{
  "n_layer": 13,
  "n_experts": 32,
  "n_empty_slots": 8,
  "init_std_router": 0.0287,
  "lr_router": 0.000986,
  "norm": "layernorm",
  "tie_embeddings": "early",
  "optimizer": "cautious_adamw",
  "beta1": 0.95,
  "beta2": 0.98,
  "steps": 5814
}
Below are experts of layer 5 (counted from 0) of a mixture-of-experts language model. Rows are named router (the router's row for the expert), up (a neuron's input weights, with its number) and show model dimensions 0-95. Each number is 128 + 24 x the weight over its row's rms, rounded and kept within 0 to 255.
Before each expert's rows: "comes after" lists some tokens at least twice as common just before its tokens as in all text. This comes from a sample of Wikipedia text that the model never trained on. Tokens count by the router's weight.

# expert 16
comes after: " |", "\n", ".", ";", " of", " in"
router [ 97 127 154  79 133 145 154 133 145 132 158  77 141  94 148 120 139 131 125 102 135 102 145 142 145 155 116 137  81 149  96 144 120 154 162  93 101 133 139 112 105 109 131 118 118 104 175 103 150 180 132  98 132 129 125 135 144 138 117 127 140 110 176  98 182 123  97 159  95 119  98 126 154  93 124 126 103 146 106 104  97 116 121 120 120 167  56 121 143 119 147 119 136 138 144 139]
up0 [143 107 174 168 140 137 155 143 144 126 144 141 117 123 172 130 153 129  99 183 140 116 176 111 147 167  86 166 107 133 109  99 110  76  56 100 131  89 111 156 133 119 122 126 104 110 163 124 108 141 148 112 109 125 101 127 150 136 133 129 126 148 126 105 146 129 152  92 117  96 118 159 117 104 104 116 116 105 190 143 135  93 144 141 131 128  99 101 127 109 137 118 125 116 145 136]
up1 [105 167 142  72 127 111 127  84 125 148 187 121 132 147 128 171 101 138 109 140 121 105 117 129 108 116 147 149 135 122 116 151 127 132 123 121 126 113 137 108 115 128 131 134  86 117 121 108 127 162 162 142 146 112 137 153 144 111 127 125 168 108 127 132 145 127 130 156 100 105 153 129 126  83 116 120 139 126 172 103 100 115 107 114 130 132  54  97 143 130 121  97 217 126  79 137]
up2 [101 135 109  84 156 119 125 113 136 108 126 113 101 137 147 127 131 116 114 108 148 135 135 145 126 121 103 129 124 124 113 141  93 156 147 173  81 176 141 137 127 104 153 104 142 117 135 148  92 113 109 148 126 120 137 118  99 144 119 104 167 140 146  75 152 136 117 181  92 202 149 104 109 168 115 119 153 140 115 134 155  92 117 154 101 146  64 144 153 128 137 128 175 145 119 133]
up3 [153 110 168 106 102  98 164 143 125 151 117 120 119 107 155 129 132 111 125 163 119 103 136 156 134 125 120 105 121 171 126  99 128 138 119  82 124 174 145  90 166 119 127 105 141 116  95 150 145  92 132  99 126 149 183 134 143 111 139 198 138 119 106 126 145 137 118 102 127 146  96  83 141 104  87 101 128 127 184 142 113 129 105 136 159  82 118  99 148 130 118 136  98  94 134 134]
up4 [156 141 133  90 133 143 125 102 114 100 135  64 105 104 121 145 124 133 102 130 140 116  96 118 155 111  91  85 126 139 128 106 123 172 132 109  94 140 149 150 117 189 153 145  98 138  99 102 180 161 140 140 129 115 147 128 126  72 118 153 140 119 154 160  96 102 104 128 149 170 151 118 129 131 117 159 153 106 136 106 111 112 144 127 111 159 150 125 134 115 158 109 182 159 146 123]
up5 [118 118 147 135 131 132 100 145  78 146 173 142 142 113 135 113 111 127 139 148 125 106  81 119 104 150 122 151 117 200 129 131 102  70 144  96 101 150 113 146 144 130 142 152 116 144 123 101 138 131  85 133 157 111 114 125 138 137 137 119 177 162 126 142 137 117 139 148 152 167 128  77 136 138 137 110 116 154 124 141  74 143 102 119 153 180 147 166 161 145  89 146 148 134 114 102]
up6 [136 119 147 102 153 137 128 140 122 118 109 146 112 105 149 127 151 145 104 159 109 141 129 178 118 150 110  79 136 118 144 152 153  88 113 149  77 162 110 115 136 103 134 130 138  88 103 112 137 170 164 169 136 123 105 122 157 106 121 118 148 146 115  77  97 141 151 128 124 132 198 160  92 130 116 108 170 136  98 112  98 175 112 165 107 110 112 150  97 136 136 121 105 126 140 109]
up7 [ 93  75 108 132 132 103 124 166 152  76 127 137 131 125  87 150 145 124 114 116 153 142 144 124 116 103 101 113 128 172 131 164 127 118 145 132 134 164 151  72 134 126 134 107 123 122 137 108 174  83 145 142 133 154 177 125 139 151  73 153 120 146 147 132 120 134 105 104 127 146 140 132 120  96 103 170 137 119 175  76 111 150  90 120 132 132 102 155 131 171 138 119 118 131 103 106]
up8 [ 87 132 126 110 125 127 120 165 139 122 177 153 140 153 138 134 115 136 114 108  68 151  88 161 110 121 123 135 146 136 110 151 105 106 142 128 100 105 174 112 142 137 121 126 147 142 143 100  98 125  91 124 122 149 142 111 156 120 134 157 156  68 188 146 154 128  96 166 111 128  96 112 105 117 107 106 132 108 145 121  67 138 121 131 157 139  67 159 127 117 106 113 159 122 132 136]
up9 [149 121 141 135 151 105 146 162 122 173 132  88 132 168 108 111 111 145 108 167 135  99 128  89 109 113 154 138  79 152 146 123  93 120 132 120  78 162 111 150 131 118 125 142 113 103 158 130  77 158 114 138 133 124 130 111 177 120 144 139 151 115 150 105 146 121 173 122  96 131 125 165 203  90 130 120 112 141 104 136 149  78 134 139 129 138 127 130 114 128 162 121  95 128 163 120]
up10 [125 157 132 114 162 101 118 103 120  99 119 116 127 121 130 174 165 122 125 138 125 115  97 107 130 119 114 116 152 127 152 126 127 142 146 152 131 171 126 122 151 107 148 123 134 186 119 137 151 134 141 121 123 130 135 120 147 105  93 145 103  72 126  89 183 139 118 161  99 183 123 134  81 117 134  82 118 155 106 140 119 138 115 107 195 145 100 142 122  71 104 145 166 109 131 150]
up11 [ 88 113 141  98 118 128 118  80 135 114 143  81 139 164 119 117 150 115 137 127  87  98 133 154 124 152 137 152 128 130 128 132 168 175 153 120 100 178 112 165 113 138 117 121  74 110 130 101 138 159 119 118 140 121 109 119 157 118 124 131 167 112 144  94 160 163 102 134 136 101 161 156 115 140 138  93 136 155  67 119 152 129 136 122  99 135 142 100 103 124 144 123 166 126 186 143]
up12 [ 67 143 130 106 117 115 138 114 112 165 127 168 125 112 140 167 121 142 110  84 100 103 111 131 151 129 114 180 123 139  79  94 135 111 128 128 107 176 132 139 154 158  89 117 117 140 153 138 113 107 147  89 144 159 161 120 118 150 116 112 141 120 138 122 167 107 128 132 109 115 142  80  91 136 148 136 155 162 132 142 133 186 105 111 148  75 133 132 155 139 147 102 103 110 107 111]
up13 [100 124 131  78 104 109  99  80 170 174 108 152 123 145 132 145 114 123 145 128 108 121 139  98 131 157 120 136  76 146 142 138  85 127 133 148 140 133 136 196 132 161 126 139 139 112 174 136 167  98 136 112 120 160 141 127 143 107 151 114 149 144 114 115 100 140 116 194 134 121  87  66 158 138 110 125  96 111 112 134 120 151 139 120 138 128 141 120 152 145 145 114 173 135 128 142]
up14 [ 80 137 143 163 171 140 133 141 122 144 143 161 123 119 108 145 124 129 102 121 122 185 142 171 123 149  94 143 123 150 117 158 153 159 144 115  74 180 118 138  94 105 104 119 132 114 108 150 144 147 130 138 162 104 124 109 133 159 131 134  98 133 141 145  75 103  92  97 117 118 125 138 159 125  72 149 100 185 113 114 106 149 132 155 127 126 128 134 147 144  83 118 147 114 120  99]
up15 [ 92 143 142 136 142 132 131 112 113 152 131 142 134 133 132 178 115 135 141 133 129  99 119  93 116 113 120 116 155 132 152 132 109 165  97 144 104 150 110 103 146 151 151 149 136 135 123 152 164 131 132  99 117 131 119 139 183 116 116 102 156 133  86 176 109 111 130 154  76 172  82 181 161 117  90 141 117 138 121 152  91 116 123 116 156 155  89 145 100 147  71 153 152 149 111 120]
up16 [132  91 133 153 121 142 130 102 162 155  74 100 109  95 106 161 141 126 139 170 132 135 100 116 160 147 104 153  87 155 153 102 137 121 107 124 115 112  91 173 134 134 153 129 106 125 119 133 120 126  86  87 164  70  98 132 135 148  97 149 151 153 122 137 154 114  92 124 128 135 143 152 131 144 102 154 129 169  92 105 161 136 123 137 147 148  99 168 134 108  85 146 125 107 155 135]
up17 [162 120 134 106 165 144 144 125 119 118 125 144 112 130 126 157 119 118 109 107 165 122 163  98 150 132 105  96 125 149  84 142 121 146 117 169  78 152 179  88 144 109 148 126 157 109  93 105 149 123 152 126 121 150 121 120 140 118 117 149 156 105 120 138 163 140 120 172  88 150 161 104 167  82  92 168 124 151 145 130  77 143 103 101 145 153 120 149 117 151 154 140 112 121 104  97]
up18 [139  98 145  98 144  73  71 109 142 145 127  93 115 118 130 109 110 154 104 102 120 109 177 178 106 122 146 100 128 144 100  99 128 126 141 139 144 131 139 165 144 142 137  79 145 125 130 153 101 162 147 125 106 152 163 148  96  91 141 145 177 135 180 127 142 125 121 131 130 122 139 106 155 133 125 161 112 111 111  95 103 140 117 138 134 141 149  81 151  97 155 139 175 106 149 122]
up19 [119 127 146 116 134 107 152 135 122 119 118 144 133 141 114 162 137 108 137 124 137  74 137 134 122  90 151  39 140 129 163 112 162 130 122 110  87 134 127 124 156 155 121  87 130 148 135 142 144 133  79 132 132 108 130 132  91 120 112 155 113 107 141 147 120 142 106 145 116  90 151 207 140  88 127 144 145 153 146 162 103 104 142 122 159 119 125  98 147 164  94 168 126 123 109 107]
up20 [109 181 143 169 119 115 134  77 114 144 164  99 124 161 146 139 149 141 147 101 142 107 155  82 144 128 155 141 111 157 108 149 149 134 130 119  95 134 156 116 133 150  99  99  93 106 115 105 139 140 110 105 144 124 101  99 143 109 118 153  76 141  87  95 104 132 130 161 141 105 148 143 102 112  96 118 176 136  86 151 116 102 130  74 157 155 115 120 114 148 118 123 159 132 148 153]
up21 [108 102 127  61 105 120 122 152 142 112 127 175 111 126 104 169 194 123 162 107 142 120 130 153 139 106 120 127 146 132  94 158  91 105 137 125 146 105 112 142 126 123 148 107 133 115 141 119 179 134 117 121 109 142 124 111 106 139 110 120  98  91 191 182 143 133 120 164 153 163 119 113 152 145 158  71  99 138 126  97 118 147 165 154 137 123 106 110 141 119 137 144 121 120 121 119]
up22 [ 76 151 151 119 126  97  94 129  65 123 145 151 111 118 106  98 121 146 159 133 104 121 101 182 130 104 146 140 110 150 115 163 117  83 109 128 126 135 134 113 104 143 140 132 133 118 123 147  78 133  94 115  96 102 109 145 194 127 133 125 158  98 120 140 141 127 134 118 124 173 128 141 109 118 156 124 105 133 144 134 105 117 134 163 125 140 117 198 168  87  89 130 141 143 120 124]

# expert 28
comes after: " of", " in", "'", " to", " and", " is"
router [101 116 153 106 113 147 111 141 132 146 128  86  93 128 147 118 113 171 128 140 159 156 152 121 131 149 129 109  98 141 141 169 120 114 131 137 123 112 131 137 155 146 169 103  95 127 105 113 155 163 149  74 159 127 142 125 121 113  88 134  95 135 141  93 143 103 129 155  70 101 175  80 139 103 131 128 125 131 155 138 112 148 118 140 137 154  85  91 143 148 104 142 141 154 167  75]
up0 [130 134 132 126 113 113  84 108 129 149 145 145 122 124  85 168 122 115 128 121 119 153 136 162  64 104 107 146 149 116 116  84 114  86 132 161 101 127 139 144  99  96  95 115 103 133 129 120 157  83 162  89 150 154 130 135 164 121 111  79 165 154 117 119 153 100 156 118 106 126 122 130 140 146 176 138 137 133 102 135  87 125 139 153  91 159 110 117 144 135  84 121 145 145 169 108]
up1 [141 133 123 115 120 114 148  72 164 139 151 118 168 111 127 148 116 126 153 137 125 121 155 145  92  79 132 143  85 126 119 120 139 155 142 116 168 112 118  90 165 133  93 137  77 123 121 106  95  83 130 118 110 117 162 133 137 125 145 166 131  99 132 123 154 130 129 189 106  80 165 148 140 109 150 113  99  95 162 142 156  91 131 141 128 137 139  77 154 113 146 119 135 148 121 108]
up2 [138 142 134 111 101 138 131  79 116 133 111 144 115 132 105 135 120 139  94 104 138  87 147  99 162 115 131 136 106  90 152 142  93  90 145  80 124 131 116 131 155 112 119 122 110 136 141  96 132 149 177 108 138 139 180 123 142 146 150 175 141 192 126 151 115 154 160 141  84 148 125 161  99 161  82 113 142 162 132 121 107 105 116 165 136  94  91 149 153 120 118 118 148 159 139 136]
up3 [125 136 127 114 143 135  97 127 127 152 130 105  81 119  75 152 112 125 159 132  97  95 128 169  69 147 101 131 102 119 148 118 123 152 150 111 127 134 174  86 149 128 119 117 161 162 156 119 115  94 128  77 179 176 140 114 121 138 126 140 106 159 153 119 123 129 123 105 106 112 139 141 148 132 121 116 151 138 139 102 171 157 108 143 139 157  95  94 122 172 150  98 111 157 156 141]
up4 [151 101 122 124 110 132 160 125 137 125 104 155  95 157 142 153 139 199 107 144 125 147 122 121 159 106 128 132 104 191 137 141 121 111 127 145 130 110 142 133 112 156 112 171 122 114 134 136 135  99 132 118 113 102  98 123 142 106 131 154 166 107 117 111 129 143 176 105 130 120 143 134 137  88 109 132  75 111 131 185 189 117 120 118 127 114 107  95 113 153 143 156  77 102  87 109]
up5 [ 83 150 110 102 143 152 125 117 138 122 146 106 121 139 118 149 110 113 147 150 120 119 139 129 114 129  87 158 103 122 100 162 147 147 106 130 106 136 140 127  93 165 114 107 122 124 104 115 181 123 129 115 154 115 119 132 163 150 124 136  85 147 103 115 127 122 107 135 154 134 157 110 137 145 114 179 145 147 101 104 156 119  91 102  93 181 119  54 163 134 143  94 133 177 175 115]
up6 [110 145 112  91 160  91 141 115 147 154 174 141  90 180 100 144 142 108 121 105 105 116 120 123 133 103 139 164  95 125 129 142 122 115 121 109 169 132 114 132 119 151 156  94 159 135 131 129 150 142 136 134 119 116 142 110 137 100  79 131  86 118 114 132 127  97  98  90 126 120 141 134 149 134 156  84 112 125 134 121 150 102 191 117 137 193 182 127  92 122  93 113 118 158 123 122]
up7 [168 115 116  96 111 132 142 113 132 126 131 122 134 122 122 126 108 127 132  99 100 129 132 104 161 191 129 117 113 156 137 153 115 124 120 138 141 123 146 131 164  97 153 140 150 156 102  96 168 136 148 123 131 148 151 100 156  85 130 181 124 130 140 137 114  82 178 103 101 123 121 115 109 164 157 151  85 111 101 111 163 173 140 111 103 143 116  92 127  92 193 121 161 116 116 130]
up8 [140 117 134 139 165 118  90 114 120 141 138  49 148 152 131 124  92  78 137 162 104 137 109 131  56 152 126 128 101 139 120 146 124 110 160 112 154 137 116  71 150 134 129 102 104  90 144 156 138  97 123 146 136 116 111 141 106 123 119 140 102 129 141 126 131 115 120 187 138  73 141 119 141 141  95 142 138 143 150 116 111 107 133 166 104 125 133 142 129 117 134 116  70 151 111 146]
up9 [ 99 129 129 155 105 127 124 135 141 132 145  90 150 151 140 111 169 143 109 180 142 131 172 103 121 133 156 104 124 153 120 119 118 109 131  90  84 131 114 153 165 155 123 112  79 115 111 143 134 149 158 118 127 100 112 108 140  99 129 161  99 114 219 143 153 130 138 145 157 123 126 152 108 134 100 147 105 161  99 141 143 128 124 133 142 130 177 121 115 165 111 165  88 147 110 135]
up10 [154 103 132 132 137 124  89 152 150 127 130  98  59  75 112 162 101 123 124  84  87 141 123 141 100 126 141 130 124 105 140 127 141 151 108 126 150 147 195  86 157 103 129 145 127  86 132 103 136 106 158  99 159  97 131 121 134 138 160 166 136 127 142 119 137 114 162 135 112 129 121 120 146 110 137 148  99 108 137 168 138 126 113 113 125 121  61 119 113 122 119  85 146 171 131 135]
up11 [ 70 140 128 106 104 110 137 128 104 164 170 159  91 133 142 138  71 148 119 160 134 122 192 144 101 130 111 110 137 110 107 105 128 110 103 148 162 147 144 124 121 118 105 140 132 165 141 122 133 138 121 165 133 112 153 124 129 143 145 133 107 114 154 110 130 124  56  99 153 123 138 142 160 120 107  84 149 147 143 114 142 117 165 163 143 146 152 156  85 152 160 154 150 105 139 126]
up12 [113 161 126  88 106 121 144  89 124 184 127 151 145 124 129 123 124 173 119 100 125 113 109 111 158 150 143 108 123 144 135 104 167  80 111 152 175 145 180 110 114 150  96 117 154 160 109 151 149 117 139 128 165 148 109 147 126 140 130 148 111 110 143  96 163 112 125 166 144  91 124 136 133  83 148 114 127 101 117 108 118 163 104  62 164 141 131 123 141 103 140 108 124 124 155  99]
up13 [128  80 136 113 166 132  89 144 143  64 106 119 136 107 137 112  87 147 144 133 124 128 130 128  95 149 137 115 106 124 138 149 130 113 134 150 151 117 115  62 199 127 160  63 127 150 108 134 138 173 136 135 132 107  92 109 104 126 102 129 141 104 106 154 131 155 143 143 157 125  90 158 152 137 156 181 157 133 113 103 140 119 134 139 107 157 103 136 118 135 131 120 109 123 142 149]
up14 [118 159 136  94 128 121 126 155  87 160 125  85  90 114 116 117 120 139 131 102 101 136 160 120 140 141 100 149 135 149  82  96 145 138 150 110 134 130  98 131 120 132 124 121 159 166 106 114 140 146 132  90 172 127 125 129 137 117 117 122 127 123  88 131 122 197 115 136 110 108 130 121 207  89 154 144 116 164  83 144 117 144 143 152 111 154 150  93  94 128 166  94 137 130 152 129]
up15 [ 73 157 124 120 128 116 146 129 133 152 139 100 145 155 113 117 165 129 119  69 150 135 116 123 154 121 138 125  93 132 156 143 139 133  96  99 159 118 115 118 132 130 142  85 109 123 108 152 125 136 127 151 155 141 131 109 148 108  68 108 156  82 103 122 148 144 117 176 152 118 103  92 140 106 111 155 136 154 129 140 158  96 140 162 129 122  73 123 105 136 121 121 194 134 176 110]
up16 [126 132 125  99 114 138 114 133  94 118 126 125 146 138  86 122 161 138 110 124  85 153 148 153 119 106 131 111  98 134 142 133 119  64 110 123 154 100 114  98 132  84 156 133 114  67 163 127  88 153 144  95 117 111 151 114 164 129 103 159 115 154 170  84 132 160 151  96 105 153 126 177 109  91 150 112  87 106 130 145 132 134 128 106 156 164 100 106 128 149 150 128 143 136 119 113]
up17 [130 143 131 147 131 125 111 136  94 109 139  93 130  79 150 112 140 156 133 151 131 113 162 127 169 154 162  94 130 150 100 133 121 112 121 134 111 146 152 117 159 138 147 122  94  87 127 129 152  83 150 160 189 121 138 149 135 115 129 111 127 148 139 146 118 114  93 151 106 124 116 112 149  67 143 152  91  96 149  98 116 118 157 133 134 146 140  85  96  97 137 125 162  91 146  69]
up18 [113 141 124 120 147 119 110 116  83 138 129 141 106 102 138 143 127 101 131 171 134 138  82 155  67 155 153 105  94 120 142 138 130 146 117 112 160 128 135 108 110 150 122 126  91 174 142  97  85 101 185 130 127  83 134 110 130 158 182 112 141 111 163 142 129 150 137 112 150  96 144 133 140 132 148 175 139 116 127 110 136 145 100 104  97 165  99 125 185 150 140 136 132 151 122 137]
up19 [142 138 130 125 107 122 109 123 118 181 179 101 104 126 138 130 172 147 106 172 163 150 155 129 161 158 107 124 144 122 145 119 120  80 119 112 111 141 145  94 147 128  98 118 152 166 151 127 143 134 165 137 166 155 129 131 100  96 134 106 109 129 101 141 135  86 131 126 102  86 173 101 136 106  81  98 136 145  86 105 112 130 120 123 161 170  83 145 133 110 150 140 145 142 127 107]
up20 [131 142 141  97 140 125 160 126 137 170 103 156  98 133  95 104 119 154 129 116 140 105 113 115 156 139 129  95  64 114 153 105 109 127 148 113  73 135 106 108  95 136 144 123 112 158 120 128  91 165 196 129  94 136 149 110 127 161 111 111 125 107 125 139 139 132 102 131 144 147 158 114 119 114 142 150  93 147 119 121 111 121 151 174 141 157 105 149 160 108  98 170 153 140 164  85]
up21 [141  89 149 127 110 111  47 114 140 160 119  93  90 129  96 110 154 157 116 168 137 131 106 119 136 111 124 127 139 148 104 136 119 141 141 148 143 152 152 121 105 113 134 153  90 119 145 127 152 144 149 137 154 131 104 108 151  98 100  73 128 111 108 127 130 130 131 141 132 146 148 126 124 122 182 145 106 148 124 106 146 138 161 133 105  92 145  64 135  94 156 180 115 126 171 151]
up22 [117 146 141 144 138 109 133 160 166 163 153  87 134  85  94 101  89 100 121 165 147 105 112 116 136 162 105 129  88 146 140 125 156 143 123 100 123 135 165 138 137 113  76  84 140 119 124 120 111 160 156  73 155 117 142 130 147 128 128 146 155 120 117 116 115 119  85 168 126 101  96 105 188 136 146 132 114 146 133 100 147 140 132 161 136 138 132 138 137 110 123 108 158  95 113  78]

# expert 9
comes after: " of", " in", "'", " to", " on", " at"
router [109 134 160 131 138 155 120 105 135 155 137 129 115 160 140 158 130 164  94 118 135 140 150 170 113 125 112 161 107 135  93 108  95 165 148 120 119 121 172 130 146 130 149  55 128 122 132 106 154 156  65 111 154 128 111 125 113 138 124 113 105 146 133  92 154  92  80 159 114 138 117 119 168 128 143 135 116 147 128  82  70 128  86 156 133 128 122 109 142 119 138 156 130 131 164 103]
up0 [116 137 143 126 129 129 100 124 122 120 109 120 156 150 146 122 117 164 125 128 107 108 136 108 141 117 138 110 102 140 159 116 100 124 129  85 109 137 159 150 142 127  96  87 166 136 119 136 161  87 150 114  86 118 170 113 160 113 153 138  96 149 150 125  72 128 143 171 135 125 157 117 135  95 125  95  52 150 105 151  97 153 164 132 109 151 155 125 154 135 130 156 166 102 142  85]
up1 [120 131 135 116  97 101  90  74 163 131 128 133  74 163  87 168 152 151 130 151 139 141 173 129 102 149 127 148 148 148 125 128 113 145  88 129 183 115 130 162 132 125 102 104 113 129 127  93 176 153 163 119 152 130 117 141 133 170 108 102 118 158 137 148 131 122 123 116  87 149 132 127 131 157 124 150 143 128 122 120 111  69 134 126 101 146 115 146 186 134  98 139 118 126 167 120]
up2 [106 127 132 120 134 169 156 140 111  90 144 109 143 143 122 153 146 160 100 128 127 134 142 110 110 116 108 148 143 139 133 135  95 168 122 126 113 145 124 114 132 122 104 108 149 128 119 102  88 115  90 142 128 107  97 125 115 133 103 189  86 140 154 133  87 125  84 180 122 119 129 102 151 124 137 141  77 139 108 130  88 187 150 140 170 132 110  99 167 122 181 144 100 152 153 150]
up3 [162 110 118 110 125 137  89 115  81 125 183 100 147 133 137 126 110 134 144 162 105 151 159 168 124 100 113 123 132 129 128  87 108 126 136 157 139 135 148 134 124  91 126 103 110 121 121 106 121 129 101 122 130 119 132 112 132 130 129 138 105 100 146 110 157 144 124 137 104 110 131 126 190  97 114 169 141 204 143 111  80 136 115 134 129 214 127 132 166 109 161 129 145 117 114 126]
up4 [101 117 141 120 148  90 126  92 132  98 164 145 110 138 145 126 135 147 136 156 151 181 122 105 131 137 141 152 118 125 124 109 127 134 146  74 113 117 151 120 107 108 113  91 148 133 126 148 125 142 117 133 126 149  65 113 181 105 143 143 108 110 154 132 135 128 120 175 118 121  88 100 164 118 164  92 131 141 118 122 127 129 178 144  94 117 142 134 132 117 185 159  95  87  97  81]
up5 [ 86 146 148 124 134 118 122 112 149 155 105 118 133 111 147 133 143 145 134 137 160 128 178 152  91 176 132 112 106 121 161 109  63 140 144 143 143 112 178 104 147  67 151 110 112 122 116  94 157 119  85 131 138 107 107 101 106 133 104 144 160 149 105 135 101 133  93 140 142 135 159 121 133 155 111 166  81 144 142 114  88 128 136 157 129 133 115 124 119 146 159 179 147 132 107 118]
up6 [120 117 122 136 172 136 101 115  95 144 186 143 139 148 105 144 111 123 129 111 144 133 132 143 142 144  98 170  95 183 139 154 110 125 120 171 140  99 145 128 156 106 153 118  71 132 146 136 102 132  82  96 147 136 146 133 131  86 103 124 147  94  95 109 131 117 165 146 118 115 117 111 145  77 133 160 146 190 111 121  95 155 120 157 101 130 107 106 124 126 105 121 122 132 123  90]
up7 [ 90 126 154 129  72 120 166 116 129 124 159 131 123 119 117 138 109 156 152 137  88 113  85 144 121 169 152 126 128 153 116 129 120 123 159 106 113 157 116 129 147 161 154 135 112 116 123 116 114 114 108 103 162  96 181  73 127 131 127  97 121 142 134 128  96  82 159 159 150 136 175 150 108 136 150 130  96 156 119 131 100 137 126 129 134 112 105  93 134 117 141 170 165 152 166  76]
up8 [157 119 122 113 148  78 139 115 154 167 150 133 144 119 133 151  88 168 139 154 125 156 143 165 121  95 103 129 129 165 176 104  98 124 153 115 151 133 148  97 135 115 124 113 132 139 141 130 162 128 158 126 101 132 120 126 121 106 111 121  77  78 141 154 121 127 139 113 106 105 146 124  95 105 151 161 133  96 163 125 133 112  99 144 100 126 140  56 123 134 148 200 130 105 123 144]
up9 [152 148 141 107 144 133 153  51 123 127 122 135  99 148 126 130 158 138  91 115 128  89 116 125 124 135  78 110 128 135  76 121 143  99 136 139 104 137 147 151 138 146 153 129 141 143 138 112 167 105 122 109 128 140 122 151 116 162 111  85 138 134 130 118 194  92 122 159 140 154 168 101 117 126 131 156 135 174 124  98 125 123 158 157 136 112 101  86 133 108 106 132 162 180 121 157]
up10 [122 110 131 111 155 137 111 114 101 135  80 111 119 104 144 152 138 105 117 174 122 139 141 117 171 149 127 127 131 147 116 129 121 151 168 116 108 136 117 138 152 144 134 112 138 159 112 109 204 131 141 117 182 106 128 135 129 177 112 117 140 129 112 125 142 108  89 128 119 144 144 121 120 106 190 140 100 108 115 102 117 190  76 159 122 117 106  82 148  94 162 117 110 125  96 129]
up11 [112 127 165 128  93 110 137  86 111 128 145 151  88 152 138 124 121 146 133 118 109 120 145 121 123 133 142 151 123 141 140 100  79 114 172 186 108 115 158 116 143 152 115 130 180 140 122 141 137 145 156  95 127 151 129 118 143 135  67 150  83 126 145 117 132 148 132 118 126  85 101 115 153 163 140 101  96 125 170  96 109 189 141 140 148 111 161 129  99 117 102 142 110 131 151  85]
up12 [129 113 115 155 151 129 126 106 109 119 168  77  91 128 113 146 139 159 167 148 138 138 141 153 134 147 147 143  90 132 117 166 123 132 145 101 125  96 141 145  98 145 151  92 135 145 120 132 165  95  97 129 130 153 120 146 116 107 124 138  99 109 114 117 163 153 109 184 103 179 121 102 211  78 127 105 117 144 123  91 107 106 132 128 129 147  87 147 113 123 122 111 110 125 129 104]
up13 [154 136 131 132 128 155 149 122 112 135 134 114 136 116 145 159 131 151 127 100 106 107 138  80 118 121  91 142 132 161 117 131 115 125  89 160 155 146 138 138  98 155 125 115  96 106 136 109 100 151 141  84 124 136 111 112  91 137 121 185  56 156 136 141 121 115  84 154 122 204 112  95 110 137 131 167 118 172 141 104  80 146 127 140 145 131 156 131 163 141 132 119 104 117 138 120]
up14 [144 113 145 114  89  79 118 138  99 145 182 131 121 188 148 139 105 116 134 161 129 150 131 131 124 106 107 130 124 136 105 101 135 135 130 117  99 144 143 125 133 151 144 102 143 151 141 115 148 191  80 151 149 147  71 129 109 148 146 177 134 134 186 139 156 105 104 125 132 140  84 127  84 109 117 158 166 114 141 101 103 113 109 118 140 155 120 136 105 127 141 102 166 124 131 121]
up15 [118  82 128 113 138 126 111 138 153 161 137 193 112 144 112 107 172 109  95 100 158 129 101 135  87 115 133 113 132 157 157 193 135 126  68 114 158 118 199 157 151 112 142 102 117 118 144 110 145  90 135  98 151 157 126 139 127 140 146 121 105 116 128 135 151 113 105 147 136 123  93 122 101 135 112 120 154 119 129 153 132 139 112 140 136 132  92 131 184 136 100 136 130 132 161 136]
up16 [109 164 151 114  91 142 127 147 124 146  96 135 132 119 124 139 103 137  95  75  80 127 155 102 143 139 128 146 130 137 148 113 151 118  94 117 138 135 128 144 144 152 125  95  96 114  94  75 155 180 111 116 110  89 158 132 204 130 121 114 123 112 121 114 116 160  95 135 117 123 101 136 140 112  88 150 125 164 136 150 132 181 126 102 143 132 133 150 160  89 151 107 149 166 134 122]
up17 [158 124 142 130 156 107 118 113 144 113 146  90 120  86 122 147 134 117 138 175 116 126 117 110  88 118 153 106 149 136 124 167  89 105 102  66 113 113 139 134 122 126 151 129  85  84 168 102 172 126 114 109  74 137 130 100 137 162 110 109 126 176 112 141 157  89 148 160 166 137 123 136 104 110 124 148 129 154 108 135 129 128 119 145 161 173 128 159 132 116 140 155 155 133 130  89]
up18 [157 124 140 122 113 137  96  79 126 142 193 147 120 129 131 129 131 143 107 128 133 122 132  70 114 103 163 183 135 136  98 117 109  98 120 102 126 129 157 127 113 159  97  88 128 129 106 132 158 139 135 118 108 103 103 125 166  83 147 130 148 132 140 108 159 102 157 144 130 135 120 123 149 104 142 149 145 121 118 139  60 126 122  75 135 151 165 155 112 111 121 160 190 124 137 131]
up19 [111  81 145 124 114  93 159 114 169 135 152 157 123  98 149 130 109 137 117 136 167 127 152  98 163 130 131 101 126 134 127 102 100  65 122 117 115 128 149 131 148 118 169 115 142 154 123 116 102 144  96 132 139  61 131 102  93 125 128 134 105 113 116 109 144 144 112 135 124  75 138 158 157 144 156 127 122 144  98 113  93 142 186 161 163 116 137 114 172 130 135 152 104 164 113 120]
up20 [ 91 129 129 134 114 106 114 120  96  99 101 113 155 141 146 144  79 135 101 110 127 142 153 145 122 173 121 113 106 146 144 105 116 116 112 126 166 132 144 139 139 105 172 124  93 100 149 103 173 149 110 128 131 132 110 103 129 150 101 150 123 114 112 150 108 166 165 162 147 137 196  62 132 130 117 130 121 142 129 116  67 124 115  93 127 140 119  91 135 120 128 148 188 127 139 146]
up21 [158 140 123  86 122 148 110 155 149 143 201 122 153 125 183 156 107 153 124 139 123 131 165 123 148 134 111 158 122 116 142 100 151 115 130  97 113 137 115 102 132 113 139 127 111 121 118 112 162 151 115 113 130 135 138  99 127 120 138 137  79 103 155  98 150  98 136  83 119 122 117 117 127 116 161 141 146 121 115 121 103 149  89 166 168 115 152  50 152 131 113 162 105  81 115 137]
up22 [139  96 115 121 131 114 168 135 148 155 160  96  93 121 151 182 115 113 111 131 144 147 151 146  85 158 122 123 132 116  94  76 135 121 157 129  99 127 207 121  94 138 136  92 169 136 159 121 149 139  83 127 178 112 130 138 118 124 132 113 106 123 133 115 155  97 140 150 123 109 112 139 161 103 105 130 133 147 115 149 134 122 117 142 168 138 147 147  92 141  98 155 111 126 122  78]